From a checkpoint of a small mixture-of-experts model trained on Wikipedia.
Experts: 64 experts in each of 15 layers, 64 SwiGLU neurons an expert, 2 picks a token, a softmax router, a shared expert of 128 neurons.
Training: a variant of Adam for the experts, 246M tokens, 4036 steps.
Below are experts of layer 5 (counted from 0) of a mixture-of-experts language model. Rows are named down (a neuron's output weights, with its number) and show model dimensions 0-191. Each number is 200 + 30 x the weight over its row's rms, rounded and kept within 0 to 999.
Before each expert's rows: a language model's description of what the expert responds to. This comes from a sample of Wikipedia text that the model never trained on.

# expert 58
Description: First tokens of lines in bulleted lists and tables: line breaks, digits, single letters and word pieces, such as Opening them-e, 5th.
down0,199,212,219,219,170,164,225,218,197,194,190,174,225,148,166,200,225,216,166,204,192,212,223,233,178,196,176,245,246,224,205,205,173,193,207,187,175,217,180,184,178,202,193,166,170,192,239,246,248,237,162,177,151,195,189,173,170,174,199,206,155,247,225,196,150,280,172,205,196,185,155,257,213,197,185,178,173,183,219,173,176,180,216,173,161,153,175,212,202,201,194,207,250,245,240,228,231,193,203,194,195,171,179,145,207,251,175,200,241,194,199,228,180,163,165,200,227,203,235,187,163,222,161,162,188,291,201,193,220,213,176,117,232,188,129,177,179,175,212,181,191,254,209,178,199,174,220,189,227,201,114,152,178,223,247,187,188,225,182,192,253,202,245,184,218,150,207,227,175,207,185,255,256,187,210,171,212,246,155,243,212,191,175,215,190,158,186,131,201,179,196,167

# expert 56
Description: Commas and close-paren-comma tokens ending list items or parentheticals, such as ), or ", or ;, before and, which, who.
down0,237,180,185,210,238,197,221,129,227,186,192,160,227,254,231,237,159,203,209,137,183,205,219,240,173,211,171,186,199,198,169,173,163,153,158,255,213,142,253,180,184,228,224,169,221,188,211,237,193,211,232,203,188,236,230,176,244,207,155,191,189,182,220,160,211,139,195,210,226,223,233,217,186,228,218,219,218,174,173,228,174,243,198,184,187,182,199,229,255,215,237,174,209,190,234,224,160,205,201,190,219,200,149,224,184,273,177,215,200,194,222,177,123,187,184,191,229,233,223,196,181,222,177,217,125,169,231,162,243,227,254,209,191,161,184,246,183,228,208,204,257,236,157,214,178,197,132,213,234,217,213,223,179,202,155,168,176,201,166,187,145,169,221,212,200,210,214,139,170,200,134,181,161,190,192,170,240,209,183,208,223,177,204,222,187,238,255,218,227,244,228,187

# expert 17
Description: Capitalized words inside song, album and award titles in music and film listings, such as Love, Get, Have, Let, plus separators in credit tables.
down0,150,176,223,231,206,197,191,181,181,191,220,205,133,207,202,166,180,140,174,131,209,202,222,196,176,241,197,213,192,210,179,230,224,237,195,211,196,224,131,181,158,242,165,196,193,203,216,200,201,198,214,149,212,247,224,192,183,172,169,220,252,187,201,227,182,204,191,202,141,231,200,258,180,196,198,219,245,212,118,186,205,221,211,218,263,185,172,164,154,160,178,205,214,237,220,149,186,188,188,177,184,211,177,143,215,214,176,194,198,129,197,238,246,185,217,197,238,159,226,214,233,182,185,204,240,182,217,232,199,171,178,247,223,139,209,172,212,149,193,236,193,151,207,244,204,225,167,182,227,169,211,182,131,178,246,198,211,147,210,202,180,183,182,182,142,166,142,197,189,187,201,262,167,178,166,155,194,183,254,144,210,210,229,231,136,183,207,216,184,225,172,211

# expert 45
Description: Table pipes and list-entry linkers after names in cast lists, such as as, who, born, former, young.
down0,235,200,183,217,203,222,185,210,181,197,207,226,208,186,249,215,149,177,161,209,191,185,160,223,206,221,197,220,214,231,279,213,179,196,192,193,205,226,197,205,176,234,175,243,143,214,153,232,178,226,180,232,234,199,242,278,153,166,214,175,189,223,197,222,252,153,227,176,239,182,171,186,195,212,224,172,193,202,108,199,190,186,192,204,267,217,199,200,227,199,223,206,161,215,122,211,175,175,180,213,132,203,135,222,212,147,151,210,237,204,194,201,219,210,189,184,158,229,211,198,215,158,234,185,212,233,202,246,199,205,184,174,187,199,170,164,227,196,254,220,157,143,184,200,226,186,168,199,219,226,159,202,202,248,227,196,205,173,178,219,187,193,161,184,153,122,177,255,174,184,212,181,232,157,215,223,197,221,267,201,173,216,169,209,166,155,223,216,201,117,170,188

# expert 15
Description: Capitalized or plain words starting a compound name or phrase, such as Round Barn, Group of, Professional ratings, Number of, recent work.
down0,184,169,218,194,230,195,210,207,210,187,188,185,248,250,173,199,203,214,207,227,145,192,180,192,197,217,227,206,150,192,269,169,181,166,180,181,177,212,210,174,202,234,209,195,175,168,197,226,219,252,192,194,166,215,197,162,206,166,232,184,226,236,205,183,210,208,219,218,181,185,211,152,206,166,199,234,190,163,147,236,159,235,191,179,240,161,267,212,203,199,176,208,166,191,249,197,215,200,229,238,222,269,179,199,142,271,239,180,130,228,157,151,235,174,134,174,197,164,140,154,250,188,176,269,230,233,253,175,204,113,199,217,204,184,215,228,215,177,179,165,229,209,201,212,169,239,158,231,174,184,194,219,207,171,234,230,212,223,163,229,161,214,187,174,163,212,195,248,212,172,235,185,218,264,194,230,186,221,172,147,201,196,189,193,196,216,184,184,219,148,167,210

# expert 7
Description: Nouns heading infobox fields or section titles in biographies and sports pages, such as Children, Early life, Honours, Women.
down0,227,233,163,265,173,250,221,172,191,180,191,201,150,224,213,223,144,220,178,192,201,221,179,211,232,161,169,214,219,231,168,141,222,194,237,173,240,151,149,184,234,155,226,168,255,223,224,230,176,168,224,194,212,209,175,238,206,201,286,217,238,185,149,158,244,170,184,203,239,201,208,230,163,239,218,176,167,196,200,208,115,246,196,173,216,194,197,188,203,257,253,187,191,262,234,234,198,240,206,235,178,186,198,158,210,232,217,211,192,252,192,198,216,193,202,226,245,212,187,188,184,221,146,197,182,243,194,211,271,214,198,185,166,195,204,238,202,210,189,170,215,181,157,142,236,229,140,192,179,203,214,226,226,211,184,237,158,212,234,197,191,198,208,198,176,199,223,168,223,168,208,177,196,229,160,177,191,213,205,249,172,196,251,206,167,229,195,250,234,204,242,258

# expert 44
Description: Words in biographies and sports careers, such as own, only, offers, gives, allows, a, with, including word endings like Morristown.
down0,243,203,243,151,224,206,203,244,188,239,181,218,252,177,199,197,186,170,169,182,238,213,202,177,158,227,177,170,205,194,217,209,213,192,195,183,209,180,175,186,223,228,208,227,206,192,160,220,231,179,201,193,188,236,262,229,220,265,275,244,222,177,185,219,204,218,230,218,183,178,147,185,171,180,198,217,234,168,174,128,226,153,155,226,209,256,185,175,232,191,154,204,200,197,233,206,163,274,212,208,220,244,188,211,219,186,185,216,196,171,191,185,223,237,202,186,229,224,224,202,188,251,188,184,229,198,218,231,170,202,166,292,145,201,198,161,179,200,177,237,197,194,206,222,186,161,169,175,175,198,246,130,173,215,195,241,209,175,170,252,160,203,239,196,182,222,168,240,181,209,246,264,221,189,170,223,193,213,194,174,235,178,152,163,243,169,238,250,156,152,142,191

# expert 54
Description: Words in railway, road and radio contexts, such as radio station, Preceding station, train, Line, highway, plus dashes and slashes in tables.
down0,221,242,200,210,199,174,205,130,239,215,187,183,177,205,231,217,238,240,221,231,223,203,224,235,196,188,200,229,193,222,204,257,242,183,218,167,201,217,219,182,188,154,186,182,186,224,238,205,187,241,205,194,218,257,157,254,161,197,198,186,249,228,187,239,291,186,203,168,186,147,163,270,225,180,194,125,152,217,249,203,214,252,195,167,238,189,215,132,209,221,179,209,241,219,195,227,194,176,178,193,172,174,179,181,192,190,225,232,144,176,193,183,134,213,267,201,217,215,170,240,195,236,229,186,193,226,191,220,186,236,235,209,180,193,121,196,190,184,209,209,176,211,254,174,220,160,152,182,237,225,186,195,220,179,202,186,171,233,237,223,188,126,208,259,170,168,202,177,186,200,198,211,236,223,202,253,221,193,179,210,211,239,192,236,232,252,190,199,176,173,179,166

# expert 2
Description: Sentence-final periods before line breaks, and colons or decimal points inside times, scores and race results, such as 10:00, 30.09, 3:29.
down0,169,190,242,183,230,202,186,195,231,161,203,211,237,175,143,241,203,236,142,235,212,150,210,173,162,232,169,194,220,199,162,223,178,237,209,216,179,205,165,214,223,151,173,197,157,204,198,172,194,271,180,194,193,190,147,164,242,177,217,166,178,170,216,202,223,258,204,204,174,194,200,175,171,254,220,159,173,226,159,229,241,173,223,235,185,199,164,223,169,181,183,187,164,222,237,238,225,220,230,194,232,202,199,243,227,214,205,204,155,198,177,152,219,259,182,243,208,242,155,229,213,162,170,192,241,180,217,249,206,182,206,207,184,187,233,195,205,210,198,127,169,184,156,276,211,218,222,177,194,215,186,138,171,167,176,187,236,240,206,199,239,233,142,160,199,232,192,234,196,151,247,177,203,230,186,189,187,203,227,136,160,211,150,157,170,190,201,208,179,252,201,251

# expert 31
Description: List dashes and nouns in sports careers and species entries, such as Species of moth, season, team, goals.
down0,225,182,138,215,181,205,199,221,227,202,200,262,182,155,253,229,205,207,236,203,150,196,194,156,187,220,198,144,193,205,147,191,189,205,264,244,200,179,201,224,216,231,245,199,196,173,278,198,208,218,188,196,187,216,196,211,217,182,202,206,202,249,201,175,260,191,209,183,195,193,196,231,211,214,238,109,189,147,218,252,224,197,248,233,163,198,171,216,218,188,246,164,192,222,196,175,217,215,168,130,174,179,186,180,206,206,220,181,190,191,195,248,234,198,155,228,161,184,165,159,212,202,199,157,130,239,215,219,253,177,229,143,208,159,225,252,163,198,148,251,197,209,191,181,197,208,222,207,163,167,153,278,215,195,175,198,159,222,182,146,189,205,226,209,196,219,210,231,196,253,227,258,195,166,158,216,258,202,186,235,187,216,197,210,218,231,168,197,212,228,239,195

# expert 46
Description: Adjectives and nouns before a head noun in sports and technical prose, such as electric guitar, heavy favorite, defensive stop, digital, economic.
down0,185,217,184,183,164,144,180,119,210,187,206,218,239,158,218,192,154,182,144,172,174,168,190,190,196,230,222,189,226,190,193,182,181,175,203,195,237,237,139,206,260,174,178,182,163,207,213,218,247,140,216,161,189,158,216,135,184,182,196,220,193,212,232,218,202,204,222,176,211,193,204,193,188,239,148,242,208,203,163,218,167,190,185,113,180,197,200,187,180,230,226,173,231,164,159,151,206,191,204,219,150,183,146,186,190,209,188,258,219,202,164,244,195,223,198,226,203,208,208,185,189,202,206,164,190,170,220,184,189,216,207,199,203,161,194,156,191,201,228,174,231,194,201,184,196,207,127,210,171,282,235,246,245,197,253,172,279,190,146,213,230,132,233,201,192,236,208,209,137,197,187,195,171,199,188,214,223,220,182,223,160,204,248,246,212,219,128,179,167,227,222,194

# expert 35
Description: Conjunctions, modals and clause-opening words in prose, especially census demographics, such as someone, About, while, but, may, could.
down0,227,211,207,208,165,198,175,244,171,220,213,182,201,229,211,189,208,206,144,209,182,192,167,207,148,160,179,228,211,272,219,186,209,170,206,238,233,190,184,192,192,251,186,276,219,191,198,211,233,193,161,208,212,235,147,207,208,229,205,190,205,168,209,231,248,219,194,142,164,214,248,170,206,237,194,218,153,166,257,202,214,260,158,176,171,245,182,217,212,231,220,171,220,169,166,255,183,171,172,203,180,222,183,256,173,208,234,204,183,164,155,183,144,232,228,219,132,170,229,213,203,232,194,177,203,164,237,233,219,193,234,240,203,228,192,221,200,221,217,202,204,162,159,160,117,180,221,177,259,177,151,199,139,155,241,252,180,215,185,173,209,134,232,181,250,199,185,213,223,233,180,260,214,235,210,239,230,188,168,200,179,223,185,191,199,223,220,208,167,216,192,188

# expert 61
Description: First three digits of four-digit years in dates, seasons and ranges, such as 202 in 2020, 199 in 1993, and date dashes.
down0,211,218,218,207,217,159,229,201,130,201,213,127,180,165,179,182,182,172,228,200,161,219,179,182,201,136,211,220,244,176,245,200,145,188,190,170,221,224,161,235,233,198,236,176,225,226,212,170,164,181,192,220,202,197,211,195,206,190,213,256,176,244,179,201,205,206,171,132,237,154,214,187,209,199,234,242,194,171,199,190,169,214,240,211,190,255,212,260,218,189,210,179,220,170,273,209,173,243,167,190,191,204,183,211,186,199,232,187,180,188,191,244,280,159,194,229,182,191,188,260,182,167,168,252,188,215,166,211,194,226,197,186,177,163,184,208,176,161,188,153,232,146,178,239,183,249,189,127,140,211,227,248,200,208,143,183,210,152,152,191,224,204,195,171,198,165,175,210,168,184,139,168,239,164,224,150,245,151,212,179,170,188,189,206,198,175,161,183,223,225,210,197

# expert 11
Description: Function words and word-final pieces in running prose, such as of, the, a, with, -ing endings and hyphens in compounds, often in species descriptions.
down1,205,150,197,223,172,263,221,148,196,168,212,295,180,203,172,251,219,214,188,229,148,160,213,203,232,203,236,184,212,198,215,209,160,191,245,180,259,211,172,203,204,194,169,204,188,213,202,229,205,184,170,147,164,255,210,183,225,209,208,120,173,175,177,197,204,235,186,159,196,196,201,227,227,187,242,221,194,177,181,211,212,184,189,184,180,205,177,162,176,225,197,176,195,226,220,144,251,258,251,200,230,145,146,158,179,180,236,188,142,166,207,169,219,215,193,161,201,243,156,182,236,211,230,182,217,178,287,216,214,227,158,241,163,215,206,199,187,211,187,218,156,208,210,183,203,192,151,207,201,220,183,185,208,192,182,193,260,229,162,178,155,196,191,194,168,179,169,216,215,155,199,202,213,204,219,168,231,203,235,131,226,168,249,227,187,206,227,155,237,146,150,231

# expert 29
Description: Closing parentheses ending infobox lines, trailing table pipes, and label words in infoboxes, such as Country, Coordinates, km, Total.
down0,208,161,188,223,251,226,230,191,222,189,215,168,261,194,196,227,218,189,281,198,201,203,202,235,206,175,194,213,199,241,235,210,204,238,138,205,198,224,241,224,190,166,231,162,221,142,178,202,198,253,184,206,141,191,193,177,235,164,188,251,176,196,193,201,218,225,203,205,233,177,182,173,296,170,216,183,192,171,173,177,253,164,242,170,188,244,216,202,265,220,168,222,246,145,218,219,141,202,187,193,179,235,195,186,151,280,205,170,166,198,248,213,206,225,200,166,185,170,253,229,271,172,192,235,161,172,252,212,156,219,218,196,247,218,219,258,192,220,201,216,244,207,193,215,166,164,213,189,174,172,172,223,247,172,211,208,202,180,192,174,203,136,184,143,207,179,228,185,177,167,207,203,210,180,168,203,160,201,184,175,181,250,174,162,206,184,214,177,169,204,202,203

# expert 20
Description: Mid-sentence adverbs and conjunctions in narrative prose, such as about before quantities or topics, around, approximately, further, nearly, and.
down0,205,184,223,195,193,226,174,209,219,179,228,272,221,197,176,175,131,195,260,116,222,192,194,122,179,213,246,182,191,234,180,204,209,245,194,203,185,211,195,246,197,178,191,152,212,174,181,191,151,195,129,131,217,233,174,180,172,188,231,220,184,235,214,187,209,192,215,192,218,245,188,176,185,173,273,191,210,216,174,203,229,265,162,163,212,182,270,228,230,227,228,206,183,212,134,201,257,188,171,220,217,185,225,137,216,151,255,219,225,217,198,197,189,181,219,204,245,228,185,233,240,222,120,193,212,189,213,150,235,226,224,197,168,237,165,213,159,177,206,209,224,209,245,181,202,177,164,220,178,200,172,226,185,204,164,212,194,232,154,163,188,206,246,162,184,225,223,238,194,175,208,211,186,171,213,161,202,218,161,195,161,237,219,203,179,175,247,200,225,188,217,173

# expert 12
Description: Opening or closing quotation marks, table pipes and punctuation in song lists, filmographies and stats tables, e.g. "Video Killed…", ISBN.
down0,232,172,220,173,181,188,215,239,184,196,219,264,217,147,200,218,204,241,139,177,159,206,166,232,208,183,209,223,244,211,212,209,220,223,188,198,196,209,155,157,225,227,184,250,163,189,217,208,249,178,197,211,241,181,186,218,138,192,220,183,232,124,238,211,168,232,243,175,220,233,181,216,141,199,207,223,186,239,142,191,249,196,182,214,183,228,173,225,129,184,221,256,176,253,167,165,202,183,203,183,209,177,207,180,231,159,226,196,194,213,229,267,228,230,230,237,204,211,225,152,220,197,186,170,175,209,203,228,200,155,183,186,238,248,251,159,208,177,187,190,149,236,195,205,178,216,226,208,208,219,176,176,137,218,261,205,163,196,204,212,239,192,190,144,156,237,192,175,222,241,207,250,241,164,269,233,194,220,229,221,150,179,156,214,185,176,197,187,173,171,186,174